From a checkpoint of a small mixture-of-experts model trained on Wikipedia: a softmax router.
Below are experts of layer 3 (counted from 0) of a mixture-of-experts language model. Rows are named router (the router's row for the expert), gate (a neuron's input weights, with its number), up (a neuron's input weights, with its number), down (a neuron's output weights, with its number) and show model dimensions 0-127. Each number is 200 + 30 x the weight over its row's rms, rounded and kept within 0 to 999.
Before each expert's rows: "mostly gets" lists some tokens that are sent to it at least half of the time; "raises" lists some tokens whose logits its average output raises strongly, later layers aside. This comes from a sample of Wikipedia text that the model never trained on.

# expert 14
mostly gets: "==See", " Preceded", "==C", "|---|---|---|---|", " Website:", "|---|---|---|---|---|---|"
raises: "is", "f", "b", "w", "in", "s"
router,189,274,217,227,176,195,175,167,207,190,176,193,216,245,162,125,218,120,179,158,230,176,138,208,171,211,219,225,179,172,179,215,236,201,218,236,173,180,251,181,179,208,230,205,239,162,180,200,162,197,167,189,275,200,101,193,156,163,176,196,167,190,213,153,213,223,209,185,181,216,193,214,198,225,249,161,199,286,149,182,225,182,226,202,200,204,209,190,208,205,214,217,210,185,216,187,196,188,188,213,176,135,180,179,200,220,198,202,201,182,193,180,166,205,209,158,187,219,204,158,147,187,214,208,196,237,219,142
gate1,258,206,202,211,200,240,161,189,205,152,204,204,242,221,197,179,195,205,211,203,150,197,227,191,213,187,242,183,209,183,217,172,229,232,228,214,145,171,168,227,198,183,198,206,204,223,219,197,174,144,202,206,175,249,203,188,213,252,208,263,223,194,214,232,189,239,119,182,143,217,205,223,175,144,212,233,198,255,225,180,276,219,202,176,214,232,220,196,224,204,167,165,248,231,184,220,175,235,232,193,107,179,248,180,173,195,146,169,191,157,157,162,186,185,193,178,179,224,227,177,157,169,233,168,199,211,176,187
up1,190,167,199,203,138,212,156,153,212,205,170,143,225,187,146,173,192,168,210,152,163,225,180,225,178,228,225,149,166,227,224,148,219,165,191,186,185,190,217,195,162,194,166,221,186,197,160,157,190,184,139,177,179,224,204,152,196,216,198,249,192,202,237,201,182,246,190,232,162,216,180,193,153,198,198,159,180,214,206,187,226,254,193,166,221,186,236,184,177,181,155,230,205,258,194,205,178,230,275,153,203,200,230,162,159,175,154,158,245,186,213,193,190,206,203,151,202,204,192,148,161,230,259,213,217,163,189,163
down1,186,176,182,212,209,198,202,208,152,198,205,171,135,297,169,187,186,188,230,230,188,267,186,222,175,235,192,204,205,266,241,179,158,156,208,237,199,201,163,171,197,190,191,207,185,222,172,160,217,195,188,197,141,214,184,257,249,190,229,188,183,204,172,183,240,200,185,184,133,203,222,170,206,147,192,240,224,204,183,233,183,243,209,140,164,141,189,182,173,152,155,192,231,196,241,214,181,218,123,238,205,178,199,164,243,182,203,196,204,181,219,224,226,236,219,231,213,211,168,209,230,185,228,210,169,188,160,180
gate2,238,178,206,210,218,224,216,210,170,199,154,201,197,242,177,200,146,173,156,230,158,218,204,207,235,210,173,268,218,151,174,201,235,220,244,219,191,247,256,192,191,240,245,175,244,177,221,154,175,196,188,236,175,273,171,217,207,181,214,201,166,177,216,256,214,225,228,163,189,214,206,165,175,178,245,212,165,234,177,195,192,205,236,166,160,169,208,181,252,156,185,142,254,217,171,248,172,196,201,204,192,178,191,144,176,183,233,211,166,203,198,237,158,196,256,163,233,229,202,203,198,183,178,180,179,190,183,137
up2,174,200,251,216,202,198,241,224,216,201,187,174,207,209,185,225,137,179,158,203,190,208,214,198,240,186,202,230,233,122,230,196,204,271,234,251,223,231,245,226,191,205,214,173,205,178,219,134,212,221,181,230,169,226,195,220,211,191,210,221,176,158,207,225,185,263,228,196,171,203,241,200,126,250,179,210,139,176,181,198,197,236,180,211,189,227,241,173,232,124,176,173,261,200,192,245,235,160,199,231,175,152,216,150,206,218,211,251,178,184,208,227,187,191,226,186,212,177,223,151,185,182,179,179,183,171,190,155
down2,171,210,207,230,178,202,221,241,217,187,195,212,180,223,244,209,187,221,174,198,205,214,234,255,226,207,165,247,169,237,191,216,142,215,230,239,177,199,174,199,153,194,215,212,177,227,218,249,246,182,198,198,177,177,231,203,208,233,237,267,184,187,238,157,172,161,204,188,159,192,238,184,224,211,157,192,132,193,160,174,257,165,227,198,177,178,110,225,192,184,146,185,224,175,173,231,247,184,186,189,195,265,161,209,197,221,217,225,237,205,134,243,204,231,129,167,220,171,213,195,212,195,188,224,220,166,196,208
gate3,191,202,202,209,169,169,263,195,200,187,189,226,227,226,176,171,224,246,193,214,205,181,180,183,251,229,199,199,215,198,241,138,215,176,190,139,201,211,220,160,249,226,197,199,222,225,214,185,202,142,240,188,161,232,181,186,228,262,185,167,226,212,252,246,185,225,223,138,195,147,231,176,236,175,240,172,209,202,236,166,218,215,186,147,211,204,125,180,152,181,227,236,204,239,179,186,204,221,201,182,225,201,277,172,167,191,200,197,209,177,174,160,185,194,215,220,210,232,271,237,143,210,181,192,197,161,159,186
up3,198,196,192,254,135,124,210,198,233,202,197,199,207,219,189,195,222,211,220,196,181,211,162,224,166,224,154,202,212,228,207,138,199,221,169,196,280,171,234,175,243,180,186,218,193,213,197,220,197,178,220,111,172,227,223,151,189,240,214,162,222,215,236,235,200,232,200,154,218,109,257,219,167,246,203,209,212,198,191,198,211,171,173,198,214,252,179,201,143,185,198,239,220,214,220,218,170,165,230,181,225,192,282,201,191,217,221,212,251,206,188,176,168,198,216,194,211,222,237,163,164,219,169,208,231,180,170,200
down3,190,173,204,243,223,189,215,190,188,182,206,246,241,227,226,207,203,181,173,230,155,204,188,130,193,266,222,198,231,175,189,243,204,171,166,219,187,221,216,210,235,167,213,169,157,135,190,209,223,110,218,215,239,198,134,221,209,205,209,193,192,190,191,180,230,198,215,221,177,260,205,177,232,163,199,209,200,216,232,167,272,187,178,117,213,167,135,234,235,199,185,186,229,205,222,217,207,176,177,223,238,179,223,199,227,212,234,228,166,221,205,200,215,244,167,189,202,178,177,162,174,137,261,195,171,189,229,224
gate4,164,192,238,201,262,188,177,252,127,199,227,222,240,174,228,116,218,210,185,200,198,238,174,209,235,190,165,248,199,200,175,209,253,153,204,189,173,204,207,175,217,209,231,221,209,156,162,177,190,222,227,209,186,210,174,211,222,234,182,226,147,213,181,176,219,238,201,175,217,216,219,210,208,214,207,209,210,211,200,139,188,217,175,232,198,236,182,168,245,240,238,190,155,158,189,172,218,215,159,154,169,178,188,191,271,244,216,196,199,178,168,174,187,191,263,136,213,188,157,174,212,259,151,214,229,213,151,184
up4,159,232,187,193,172,168,195,216,198,193,163,176,233,156,240,144,227,179,226,149,157,189,120,206,189,225,185,216,212,183,205,211,268,110,173,198,187,169,171,172,187,224,225,163,223,200,176,195,181,235,219,225,167,211,150,178,200,171,209,245,199,208,200,179,197,202,184,153,228,136,242,209,152,182,214,178,219,214,123,198,171,159,141,221,193,190,159,195,206,222,207,158,167,217,246,191,184,214,203,203,150,163,152,229,244,221,230,164,221,186,217,196,183,172,225,195,174,227,173,157,196,208,187,223,202,220,179,245
down4,213,179,197,237,196,162,113,223,207,221,211,221,195,209,240,204,215,201,206,226,184,166,221,224,168,177,172,185,179,172,269,245,163,166,188,237,157,199,220,240,206,222,138,236,206,156,230,186,177,243,204,196,164,207,174,173,177,200,222,212,246,233,278,180,192,227,258,169,185,198,201,196,186,158,165,243,192,211,197,181,186,146,193,174,220,167,173,163,157,151,199,223,201,218,221,237,204,157,216,254,203,197,226,172,212,225,240,208,220,167,243,203,198,172,196,209,238,167,243,166,196,137,184,176,184,163,246,244
gate5,124,203,171,211,171,171,197,165,201,199,229,144,214,197,234,141,250,215,163,202,219,220,221,155,235,196,207,153,172,175,152,176,268,180,243,235,178,204,177,142,185,244,225,209,259,218,247,220,206,180,171,225,199,200,215,178,222,232,248,205,149,223,194,192,236,228,211,209,231,217,210,240,179,210,239,211,185,248,195,212,189,175,204,207,220,212,176,220,173,204,205,177,188,206,161,249,252,187,254,263,186,162,216,240,183,190,207,176,130,187,194,191,207,233,232,226,233,172,238,210,238,203,171,208,209,213,238,149
up5,170,204,187,226,179,215,195,176,241,164,230,214,232,183,261,182,207,167,155,173,186,241,185,221,194,193,157,153,197,170,153,182,199,203,232,228,185,201,220,158,216,214,274,207,260,247,208,213,143,222,177,206,182,204,209,186,215,173,272,182,175,233,166,244,198,189,239,219,177,170,223,187,214,187,187,186,192,245,183,196,189,192,205,259,195,173,200,180,180,219,189,196,246,174,244,222,236,182,164,224,220,168,184,195,187,156,178,144,200,248,188,212,254,214,225,254,225,186,211,168,162,289,204,209,250,222,233,151
down5,177,156,235,228,190,176,242,186,173,203,195,212,263,198,240,245,208,207,194,228,245,190,184,193,228,205,214,195,191,198,235,169,237,207,228,176,207,187,222,234,201,209,195,251,174,222,174,217,225,194,200,181,251,179,188,145,202,185,187,191,194,214,154,150,219,176,257,206,202,237,192,239,203,226,266,275,215,245,232,200,219,253,251,244,223,208,160,250,226,141,237,202,221,171,194,213,238,223,241,258,181,211,194,150,178,200,258,212,155,212,196,214,198,161,195,232,241,198,248,192,250,186,201,163,227,250,214,216

# expert 10
mostly gets: ",", "s,", "e,", "),", "a,", "y,"
raises: "\n", " ", " he", " there", " at", " with"
router,204,163,182,179,215,221,190,204,220,151,234,232,225,136,232,188,179,173,182,215,247,257,197,162,184,249,163,208,203,199,166,218,198,168,196,239,186,204,223,219,154,182,158,220,268,194,200,225,249,177,217,182,200,183,234,247,184,171,201,186,176,236,239,229,198,212,183,221,223,263,187,196,201,202,198,207,177,201,231,157,248,203,180,173,176,198,181,230,138,179,202,185,155,173,223,181,179,204,158,247,258,222,217,187,162,190,170,204,136,168,222,213,263,194,194,177,192,135,194,276,241,237,240,206,202,161,203,175
gate0,201,212,202,198,204,199,225,214,206,176,187,242,180,205,198,198,194,224,173,218,150,202,224,153,183,182,170,242,194,168,148,189,218,129,209,203,164,132,190,157,232,201,180,160,245,188,191,218,179,229,216,167,211,193,198,188,193,184,210,184,194,156,212,171,259,234,193,218,202,208,141,244,201,167,208,162,154,177,214,237,144,166,149,260,193,199,205,170,189,171,198,123,212,193,257,213,139,228,201,234,234,168,209,217,230,208,262,198,186,229,238,219,220,225,215,220,263,160,193,218,224,284,187,175,205,184,204,211
up0,189,269,215,216,199,184,203,233,176,202,168,235,205,189,163,206,181,242,195,197,152,168,219,224,203,276,213,216,165,172,160,225,152,157,157,197,137,199,164,189,241,169,199,144,194,195,208,272,187,169,222,211,197,163,251,209,182,184,227,116,185,178,213,231,192,243,147,198,162,172,172,182,216,206,211,177,205,196,186,195,178,177,193,209,192,237,198,235,225,184,216,178,205,150,228,221,145,180,191,207,233,202,191,245,203,246,231,258,212,217,177,187,151,179,228,203,235,219,186,197,211,282,200,195,229,193,198,253
down0,201,203,207,204,215,230,171,149,201,239,187,182,189,154,191,248,195,146,194,210,237,166,197,207,224,223,243,178,216,254,210,189,183,225,209,192,212,245,259,233,159,195,231,209,173,186,160,220,176,188,182,264,216,238,189,205,228,214,174,228,223,260,167,203,160,161,210,156,218,190,247,177,165,213,202,248,235,170,193,189,236,209,232,130,203,191,215,195,212,194,225,245,216,258,167,211,240,186,197,171,159,199,160,156,193,202,148,244,177,231,184,202,166,202,234,148,191,241,178,129,181,153,199,224,164,210,165,163
gate1,165,231,184,180,219,235,175,143,158,212,187,203,179,266,187,191,187,191,226,243,218,192,209,188,205,193,184,251,169,223,209,170,256,223,248,149,233,166,180,193,155,202,121,255,197,196,160,203,186,212,190,192,229,269,189,214,215,204,176,231,178,203,172,178,210,181,194,229,169,248,200,193,209,130,202,139,207,156,162,181,185,145,138,224,252,212,203,195,178,207,214,175,141,228,220,165,161,212,202,171,252,166,213,212,155,218,180,177,245,206,168,231,166,234,212,200,180,231,192,165,204,235,184,195,225,179,189,210
up1,205,263,200,225,180,217,139,229,183,149,180,185,224,235,190,214,170,209,188,238,178,232,226,232,195,251,204,239,172,202,215,213,193,225,249,171,204,175,189,167,218,256,133,204,178,256,176,211,186,150,166,211,237,224,174,181,184,229,140,228,190,212,191,222,220,179,231,192,113,195,181,229,203,178,202,154,239,196,204,197,255,216,159,233,206,226,220,169,185,242,214,196,195,257,231,250,213,205,169,190,158,205,215,177,200,178,174,202,193,267,244,238,196,158,160,195,174,178,178,175,217,219,174,244,235,241,193,182
down1,193,199,209,249,172,149,148,231,215,157,261,204,181,179,201,208,129,202,170,196,181,236,212,248,191,177,210,254,250,214,176,209,197,235,199,163,183,211,227,190,267,200,211,199,170,207,187,182,193,192,165,231,197,235,195,230,218,247,163,192,178,173,178,207,248,238,223,218,103,202,228,196,196,194,170,204,197,165,239,221,214,249,177,222,168,219,237,181,267,202,196,204,180,186,206,249,212,208,188,249,144,213,191,182,217,182,207,193,209,232,230,144,181,201,139,186,163,209,155,164,175,175,214,202,178,179,169,140
gate2,250,205,175,178,186,205,221,207,204,179,177,224,239,224,189,245,214,196,161,168,249,204,174,196,178,246,192,200,220,194,204,234,237,235,191,207,232,257,183,198,168,207,198,219,210,242,216,269,174,221,174,203,194,240,192,198,223,152,164,286,171,167,221,156,210,203,200,219,184,192,178,230,233,222,167,221,146,202,181,255,236,133,185,250,208,230,182,226,217,200,202,193,162,145,221,202,162,217,186,186,199,174,171,224,201,246,232,171,162,256,173,211,201,198,236,259,202,143,161,236,248,231,175,192,235,177,162,234
up2,199,186,173,121,212,198,220,162,289,151,195,169,184,249,194,202,215,170,166,201,173,229,270,234,188,217,228,247,173,176,178,194,225,186,171,184,239,183,187,180,171,216,163,170,109,194,233,197,172,214,249,217,142,183,215,189,269,227,230,204,184,205,191,178,183,175,231,188,221,192,181,255,166,216,193,211,222,164,230,166,206,190,231,185,224,204,163,140,155,150,190,211,227,168,185,236,220,162,207,230,220,221,166,178,184,187,200,233,203,215,136,203,183,249,199,198,195,171,177,188,225,222,212,200,219,192,223,165
down2,168,181,205,164,242,176,196,191,237,184,197,184,198,241,180,212,213,181,185,183,187,217,223,236,153,252,185,232,188,169,202,178,240,173,178,201,185,191,140,168,227,196,178,149,170,169,215,179,167,188,263,228,129,159,262,240,239,240,238,161,172,210,175,162,288,173,233,187,226,206,186,254,164,177,198,201,169,185,216,169,227,212,238,181,203,202,226,187,136,179,178,197,200,182,220,258,245,143,206,224,206,221,247,213,163,180,231,245,219,161,186,233,212,199,217,193,193,197,191,192,205,231,192,207,236,196,248,166
gate3,179,218,198,216,170,183,248,197,220,200,189,242,218,232,203,162,230,187,181,149,210,154,222,208,247,152,223,220,226,175,217,163,178,197,202,203,222,171,238,142,195,232,200,248,205,238,145,218,184,235,217,246,240,177,146,170,231,183,186,213,215,142,202,199,230,188,222,183,181,142,204,194,142,228,216,189,247,250,129,213,182,210,135,253,236,158,188,202,215,188,196,195,189,230,166,147,166,129,195,208,205,164,203,209,211,201,211,173,201,228,194,247,240,194,163,239,210,204,203,201,207,175,225,158,188,237,190,141
up3,191,183,204,210,158,245,187,206,213,199,182,190,209,207,223,165,153,182,179,162,217,180,235,200,232,176,216,210,233,201,203,156,187,219,237,258,215,187,238,186,207,229,189,258,167,196,180,199,223,240,220,180,267,247,154,202,234,196,214,191,220,131,232,235,192,240,192,188,238,238,216,185,160,206,210,207,228,240,150,247,215,224,138,208,246,152,183,203,192,152,225,236,192,248,206,178,247,173,188,195,195,151,191,204,200,232,194,236,200,213,250,212,159,136,184,276,196,213,236,133,180,207,252,217,183,200,194,189
down3,213,209,186,223,207,248,158,193,222,189,238,191,222,146,214,174,152,234,211,247,197,176,219,162,179,227,173,206,251,233,190,193,276,176,253,273,188,277,200,224,209,163,177,167,169,208,196,213,188,231,245,195,238,227,197,245,134,208,209,211,224,191,230,207,163,172,185,182,206,188,203,200,171,144,210,202,192,167,239,196,242,210,210,194,181,197,234,197,162,214,231,168,189,256,181,212,165,195,255,193,197,195,197,143,194,204,224,220,145,174,202,158,207,169,194,188,144,234,206,247,231,202,165,211,213,162,211,265
gate4,252,177,221,219,194,242,182,191,208,240,191,189,191,207,255,296,183,201,178,230,157,271,225,193,189,179,213,204,202,234,190,171,182,242,197,125,190,204,198,173,214,192,186,174,237,255,207,224,218,206,194,254,199,205,178,248,214,145,190,194,196,246,223,224,191,238,204,214,204,201,166,191,177,222,176,241,176,204,232,207,233,202,165,127,231,244,168,231,177,155,195,231,203,246,236,181,228,143,149,153,201,221,258,244,220,159,208,190,234,157,216,218,209,191,182,218,233,249,196,196,209,222,194,228,221,177,190,181
up4,256,216,176,237,174,250,172,194,236,235,206,213,167,205,204,229,199,174,205,231,171,222,209,173,206,209,228,173,190,174,159,203,194,203,192,133,206,177,187,234,275,214,197,217,232,258,220,174,205,211,236,203,176,140,156,236,230,211,259,194,190,254,190,183,198,250,177,220,229,204,223,241,160,199,158,199,176,218,179,213,214,204,161,134,242,218,204,244,198,211,220,207,226,234,181,173,220,127,186,196,173,245,220,225,240,166,172,248,192,126,202,232,185,232,184,221,221,176,228,233,186,196,209,246,249,160,199,201
down4,183,165,199,142,178,159,214,207,229,164,215,212,173,234,214,206,212,220,174,166,226,194,215,158,213,224,226,239,158,152,177,237,227,174,227,254,242,170,244,258,226,197,204,218,212,139,217,212,164,139,214,183,150,198,185,172,213,268,220,164,204,227,162,245,211,177,187,197,184,216,261,197,207,226,218,202,206,207,185,173,188,250,169,224,183,158,260,189,235,188,247,184,160,175,142,167,221,230,258,228,208,241,152,208,205,189,185,194,148,224,209,195,193,172,227,220,223,201,157,218,202,197,187,207,152,253,202,219

# expert 3
mostly gets: " =", " Nominated", " (202", " (19", " during", " Phylum:"
raises: " and", ",", "s", " in", "s,"
router,177,187,184,162,183,167,233,220,213,197,163,163,256,214,230,161,186,210,240,219,256,168,149,246,182,193,201,212,236,211,242,191,158,226,191,223,169,142,202,220,203,225,201,201,206,269,173,143,189,200,246,192,220,195,215,195,214,211,231,196,182,198,230,256,175,189,227,198,270,184,223,180,162,247,177,194,172,264,172,182,201,179,155,192,191,239,178,225,198,219,198,178,244,212,169,197,212,210,201,208,219,199,247,219,240,229,172,266,207,167,190,204,179,171,189,192,255,198,160,166,206,192,251,252,205,123,170,247
gate1,208,211,194,233,260,210,240,207,216,232,176,197,210,192,228,165,235,195,171,238,178,211,211,178,164,217,195,175,195,168,228,141,177,159,162,213,234,213,248,118,182,178,224,217,203,203,140,174,201,236,208,217,216,202,191,213,269,230,189,231,205,268,172,277,184,169,232,209,226,155,217,210,181,196,199,183,181,205,198,179,206,198,153,198,216,228,217,174,187,206,272,215,233,196,200,200,187,177,195,165,244,263,210,234,232,207,207,288,168,177,160,201,164,195,202,176,190,180,228,193,249,139,221,181,173,185,168,176
up1,211,227,207,223,208,170,215,193,217,184,181,186,196,205,185,166,223,212,223,197,174,245,222,148,181,205,215,168,203,149,215,188,192,208,154,228,216,180,199,155,154,167,230,203,225,241,198,235,208,244,206,233,208,265,215,234,256,186,200,214,187,235,126,228,200,176,214,159,231,174,230,188,227,214,202,165,164,218,202,136,214,182,169,174,260,204,226,210,242,178,229,211,226,227,182,186,129,184,209,212,237,204,195,238,209,184,204,248,194,220,223,262,175,192,241,201,127,167,246,188,178,137,240,213,150,140,183,228
down1,202,189,144,194,205,193,184,203,160,203,183,176,243,217,245,213,220,232,272,177,260,188,177,189,225,186,189,161,180,183,226,219,227,219,191,166,138,185,253,213,250,220,210,167,233,139,199,183,170,208,186,181,199,255,173,165,160,258,256,161,230,219,220,233,169,241,169,225,178,233,183,254,165,196,219,236,202,199,249,244,230,237,156,232,199,173,202,248,142,202,191,184,197,240,187,202,215,194,245,233,187,254,181,202,193,200,168,229,220,218,199,220,204,223,200,220,219,166,195,242,222,137,216,190,150,199,205,199
gate2,222,159,147,175,174,185,193,223,163,228,190,191,193,204,244,174,181,99,198,195,188,230,176,186,179,167,216,178,157,177,221,193,168,167,229,248,182,189,233,190,200,235,195,211,189,205,161,217,169,227,174,195,208,154,193,191,143,189,208,214,175,128,202,201,216,225,226,244,190,217,260,154,218,234,226,173,176,230,150,218,179,206,188,216,255,149,251,125,188,212,214,191,259,187,164,213,212,208,170,174,182,148,146,163,204,161,248,212,228,190,237,223,227,197,247,178,207,237,232,224,189,191,225,192,210,209,210,227
up2,186,198,176,160,187,217,201,246,143,218,192,208,238,206,228,135,212,127,178,181,201,169,196,180,161,226,200,193,223,198,172,153,242,135,203,256,173,195,240,221,191,185,213,155,194,177,196,160,186,211,191,210,229,122,171,216,141,190,173,196,208,181,214,255,216,206,183,236,180,213,238,203,203,181,226,193,212,191,210,170,157,174,210,227,202,166,219,183,147,286,186,200,250,157,196,244,203,178,240,190,153,141,138,179,216,193,229,218,214,223,216,233,222,224,201,183,174,221,213,225,194,212,178,252,196,220,221,249
down2,159,162,204,185,206,171,187,206,185,182,218,172,194,143,172,206,141,173,202,210,246,221,180,196,229,170,162,222,186,241,179,271,206,230,259,202,205,183,185,197,201,241,183,196,199,204,231,122,229,196,190,242,181,181,242,218,266,200,214,181,234,202,212,210,175,163,193,170,181,186,206,220,183,148,175,169,255,128,168,164,204,246,160,176,254,239,194,206,198,241,205,236,190,166,219,234,176,220,217,148,150,244,204,210,236,215,208,174,168,247,173,250,199,184,167,173,173,229,180,234,172,254,194,179,184,197,213,177
gate3,209,158,229,255,183,201,201,207,247,142,171,171,215,189,213,170,196,220,257,228,230,194,218,235,154,190,256,142,227,194,248,228,232,172,184,219,213,141,208,167,203,194,163,217,226,252,163,175,190,178,231,209,168,171,245,184,272,232,214,214,212,183,240,191,176,240,208,178,212,206,225,198,172,180,185,189,194,226,238,179,190,144,221,206,230,177,236,185,180,198,214,182,232,213,195,175,238,183,171,214,166,240,174,166,180,211,184,203,175,177,205,250,192,210,268,241,246,225,208,244,203,152,205,154,204,181,116,196
up3,228,150,229,284,158,217,185,217,199,204,182,148,273,196,216,187,199,180,235,222,216,226,229,189,131,205,213,183,256,189,236,246,219,158,188,174,162,196,164,163,200,206,172,212,209,289,176,182,178,171,206,250,159,212,248,178,254,228,244,218,205,209,200,182,187,151,225,239,207,163,212,189,169,230,161,200,193,221,206,205,227,178,209,229,218,185,220,180,229,183,233,240,187,204,142,218,242,182,150,191,172,224,180,225,173,187,214,236,160,184,217,235,195,199,179,203,208,226,200,226,253,212,217,139,172,218,209,225
down3,236,229,216,201,221,195,184,177,252,217,183,171,252,186,191,242,210,206,181,219,245,198,226,228,251,160,246,179,218,219,251,213,218,183,183,223,203,175,156,196,178,180,216,148,172,204,153,230,180,226,261,213,200,184,198,179,182,176,188,195,188,199,189,211,249,213,171,162,173,219,200,218,205,193,306,207,194,195,188,166,187,149,246,167,261,280,246,198,221,222,182,197,203,195,210,187,227,154,176,186,192,165,197,194,193,191,233,193,174,172,248,216,101,204,210,231,213,176,143,177,199,174,192,199,151,175,229,179
gate4,168,211,200,161,228,196,203,232,217,168,188,177,235,220,251,240,179,162,207,239,200,190,192,183,174,246,212,236,210,214,246,127,195,225,189,175,131,227,203,205,249,157,236,204,219,199,167,233,177,235,144,203,280,157,222,235,212,248,219,242,229,195,203,234,210,174,193,168,209,193,147,214,178,194,185,234,226,202,198,248,232,165,202,194,233,188,251,236,220,176,187,190,190,200,188,230,210,167,237,138,244,195,230,213,227,185,167,199,223,249,185,151,156,203,211,179,223,174,177,208,173,208,240,171,207,209,121,190
up4,198,192,194,209,194,221,144,205,182,231,215,186,188,164,267,192,214,141,196,275,212,198,166,181,151,210,204,244,212,218,157,197,240,166,193,181,170,191,244,217,243,187,184,134,262,195,145,222,229,229,170,255,237,184,185,244,184,217,259,224,197,247,188,194,168,185,209,140,225,215,175,176,148,196,181,213,207,244,208,187,160,172,165,191,163,192,209,223,232,156,180,214,201,199,186,179,182,208,274,164,237,241,236,233,239,227,214,213,220,208,204,178,199,261,183,202,155,185,204,191,212,174,189,185,246,178,177,199
down4,235,216,158,217,224,178,175,213,227,204,229,186,201,212,227,187,249,245,161,167,187,183,202,213,190,230,144,132,239,203,231,187,269,157,220,168,139,169,157,184,225,185,209,214,170,203,153,246,180,202,183,193,214,179,225,253,176,200,194,211,191,232,202,171,227,213,144,174,167,194,229,209,200,237,205,203,210,224,141,259,207,230,161,237,210,194,178,183,195,214,172,155,190,164,164,185,170,204,134,194,256,174,193,182,192,240,226,137,215,144,260,213,216,169,165,209,176,223,199,246,209,170,202,236,196,234,208,178
gate5,153,163,183,156,180,247,239,211,199,160,140,178,217,179,232,224,179,170,193,177,198,213,259,202,223,205,150,211,254,210,210,221,157,185,241,213,248,180,181,205,221,241,179,177,184,218,188,150,228,191,228,226,143,235,264,208,222,239,231,185,176,168,212,187,171,198,222,163,222,180,235,198,166,175,193,228,183,209,246,228,205,138,197,200,242,168,178,181,220,175,217,160,251,201,155,221,252,228,216,151,193,160,226,191,229,192,220,238,228,201,276,224,244,167,244,223,192,194,211,239,196,172,173,190,221,170,201,234
up5,158,139,157,109,190,176,236,209,222,127,147,151,217,189,202,261,201,186,207,203,243,225,192,186,229,194,195,239,227,215,206,211,166,199,205,204,235,169,212,175,239,206,174,183,227,215,191,198,197,170,213,200,177,229,234,169,219,266,212,250,166,144,246,198,201,216,172,141,215,183,242,229,151,192,182,220,175,188,218,209,223,144,198,175,204,185,159,119,280,208,218,187,214,197,178,235,194,190,232,159,183,187,207,199,213,203,197,235,236,240,245,216,242,193,206,204,195,203,167,224,211,192,201,193,233,210,223,226
down5,185,186,198,223,178,219,199,204,168,232,157,168,168,202,206,218,189,133,217,200,240,207,279,219,192,200,179,227,141,214,170,156,212,204,207,188,147,202,174,174,172,209,238,215,175,185,189,183,251,198,142,153,219,199,136,197,201,211,202,171,244,187,149,184,235,223,210,194,210,200,235,205,278,210,156,162,218,203,175,160,167,211,227,220,254,249,168,172,208,218,218,185,217,181,284,182,222,171,256,184,195,213,185,234,174,197,191,212,171,229,179,154,162,235,247,254,182,164,189,196,199,208,218,214,226,203,234,155